From a checkpoint of a small mixture-of-experts model trained on Wikipedia.
Size: width 256, vocabulary 16384, 97.3M parameters.
Experts: 32 experts in each of 14 layers, 4 picks a token, a softmax router.
Below are experts of layer 6 (counted from 0) of a mixture-of-experts language model. Rows are named router (the router's row for the expert), up (a neuron's input weights, with its number), down (a neuron's output weights, with its number) and show model dimensions 0-255. Each number is 128 + 24 x the weight over its row's rms, rounded and kept within 0 to 255. Numbers have three digits each.
Before each expert's rows: "gets" lists some tokens that make up at least twice as much of what it gets as of all text; "comes after" lists some tokens at least twice as common just before its tokens as in all text. This comes from a sample of Wikipedia text that the model never trained on. Tokens count by the router's weight.

# expert 11
gets: "\n\n", "| ", "- ", ". ", ": ", "= "
comes after: "\n", ".", "==", "=", ")", "==="
router:116066124120110131102136160148161132126150164110143093107172112151147133130119145144117114148125109098123133112141075107128125120102163129111109115091167140137123126101133124105142153103131116148117159095130129147161181133154121126118142134111113078133171146107102100114140124128116134097147096107157138115134133170135167122156149149156125126093105122113134145094157072132123114066175119109145117132153115113140133106098099142115141193101130159124116147114112119122144147152146129159154117151137155161156117138160144111145126119094115104181139131064097121165135102145151154121136179121125140101111172116132120168098134172126123185178146163119141154119110139135078160118085112106123112123134107137145150118121094098102163142107166111103091116154141110088084165124157084
up0:107137138097070159128113094130154113140130128169118154095144139105157115089117157140154157083117121134168109100119149125142130144137126156130168114140145138140122098119077124106136144119192094122124149158161133126070131129148142103138131184107126098134129131147161110116107144083090067120161128111113151145114064135125171141084179138119084121152145142135127141150108163119132147091078122101119145100138137126096144102115136132118147128131121133122083162144155103117120152151142111157117085115133127113119170138131106086179134148118127138155170135112103161117135133070108084138151174152129110154151130117117116110140143106128110121142108099112169139111130182133155104161145099137145108084118082132159132102116167131150102151142127131118105129169161096098135134116149124
down0:166138095063162155135151118119108105117080132079156100086119127147123153166149122132082108126127135149127143131119152171130150111141170136107169128174123106114125107160130151141136124109090111106146134061137151089075121134125141093157103086123136112109126141165082151148095144152137097157142139118146126129106130095143090117161156133116155075158146111116134078119122116108169167154144173131116096128133120154126140101105172118148107110136139164162165100185127129126118141130182165113136116130107138157143118161138136139113131098154111141127107098118112104119115132124168121102105119137099108139143110114172163153136135132135110088151142123179144110154134142149102128124070105112122112153106151110101089135108108153115122119156082108112153156124101126118148118149094148

# expert 0
gets: "- ", "| ", "and ", "; ", "); ", "–"
comes after: "\n", "\n  ", " ", ") ", "well ", "9 "
router:113116142123148135131156130137092129150135103143141110117143154143160125105152144137110165075165115112138131111138085160143134118128176134167165134107171134114106133113134126128138169096132104145143143118189113140126127133171103123129134122102098078126140140146126129130136117100165157100152111135094137160173134120099149104132133128136116087097129168087073127120154144158115124140176111118132162127154160123117127159121126117131140114078117173124120136146144108084196173138153144125160167106127153128138160107166134128193147101126126112133152150103129156173099139131139127115127187156144145080073090102097145147121134133095115135128141137143152110099167113121126110119097109135120157119114096098160126130167172147105133159173134127103100139140144123099067137092152105
up0:118116101149066100113133143156116132078139177127147133114125103149141136092170132154105106133139127118108125138133122158144106151136158151125106182080141090120112131123100130126126159113112147127155149100080130099122091101141130132122091108135135100120097127148119124118130155148132167117118126146154126095163154116170113106114076139160138122126150122099111177142122128129132164141153180163102116095129119132132123152121127072153140088119140138098149158120084132118113104145079113118097098143060167122116074127122145154137148081155117135150123100145160084073114124136133150126112156123142124096101125129146098141117125103130082092142117139101121086105176177137103100102123120131081131121123127145106128159093175122075182127133160130134170114103136141118136145119121141
down0:053083129159103111116179112120171130144111095112132108137125120100096160134122101108144110101136137167091134121143130109101145082152115142116110100155155094154145134131191090111098091179122135164113102107150135167083129148158175125126124146094113120106126099114132098043086126080156137138116115106148142197089148139154152099166119118115123130095092115118114125109108173121127115136081103158118108140114123113104135103120150112130113118121156134131102133092136147118142112134132119166123122135164125126130167087142077153136128096130178121170118129120131116120139114142108107146149130153116105133140118126143147107132126133135137157080111163163098153122091103108119121097121102104131154129078147115118137131127115110123106138181102160123104163116128140135109155144142121

# expert 24
gets: "| ", "that ", "which ", ", ", "who ", "where "
comes after: ", ", ") ", ". ", " ", "\" ", "2 "
router:141083115138118137165109141115144079096162145102096135123129149145142084143135104136134133121097109137113182119109117157134145091151150125148144145119106149133161108111137153164125106134097119142107127132113135114158116091105158170111150121134157109140136132136158148147095123160082102114122132121143148114140156149108136105111112114143091132119146053131132166109178137138152142084142148110110066104119134118130132081152105153113132145108120113076151114173103144137127130144123156129151069161156153157131161128171171098146136134101103084142177133132133114136119107125147120140153100145172140151124162138159170121117139092137126166132121094137142156153086105111121114101120116125113174216127105162140098152087129120147146117101135168082129112125138136119135147120143080
up1:130104098106145114162102100160144123125092164134138112190079143167093111109105144137157123163183128161097116150137151110114146160108148133123128120129137097178143109123121120095147129126146113150147097143148124147094163135177096115143110141107132126164096129117151122162140153147136134080145153119159154135119122135145114110127114109102146126146135138146145145128131125095146101147088155129126112142124072106158104174139122158128121163100152079111151116092131185112133131126122149130135128096135141135082155122106148121118104111179125135116104112142087141141141088158120121180145146069114153124107126127157070142107124127101138135151155171136153073082175117160148120150122142127135133144116156126160097142093116143112102116176135138143144129133132147182183136124184144
down1:125178098133132078125134150168124134145131122117117108121099148128112109133131165132163097138161134129106132105076140109135165096146128145139120149151152144129149133146118108102138125108131113142152130107119122090080109120138145137140142106153084121134076112119092092138146077165156114147114152124132131133126114135138129138119142111106164107151149131150150121154102091160154138142061113112135172087105128076155127136134097120154129095090088117166105105141148120120114162093168142130145102093146080097083094110089118117122111121091120133136137137160111089114134111119126125171180109096106146115119140107129126091117061114072174099096108102137164126121118150168124136130148109074141135144130145121140102154106128101145136107133143141144139077131101146121068123076114161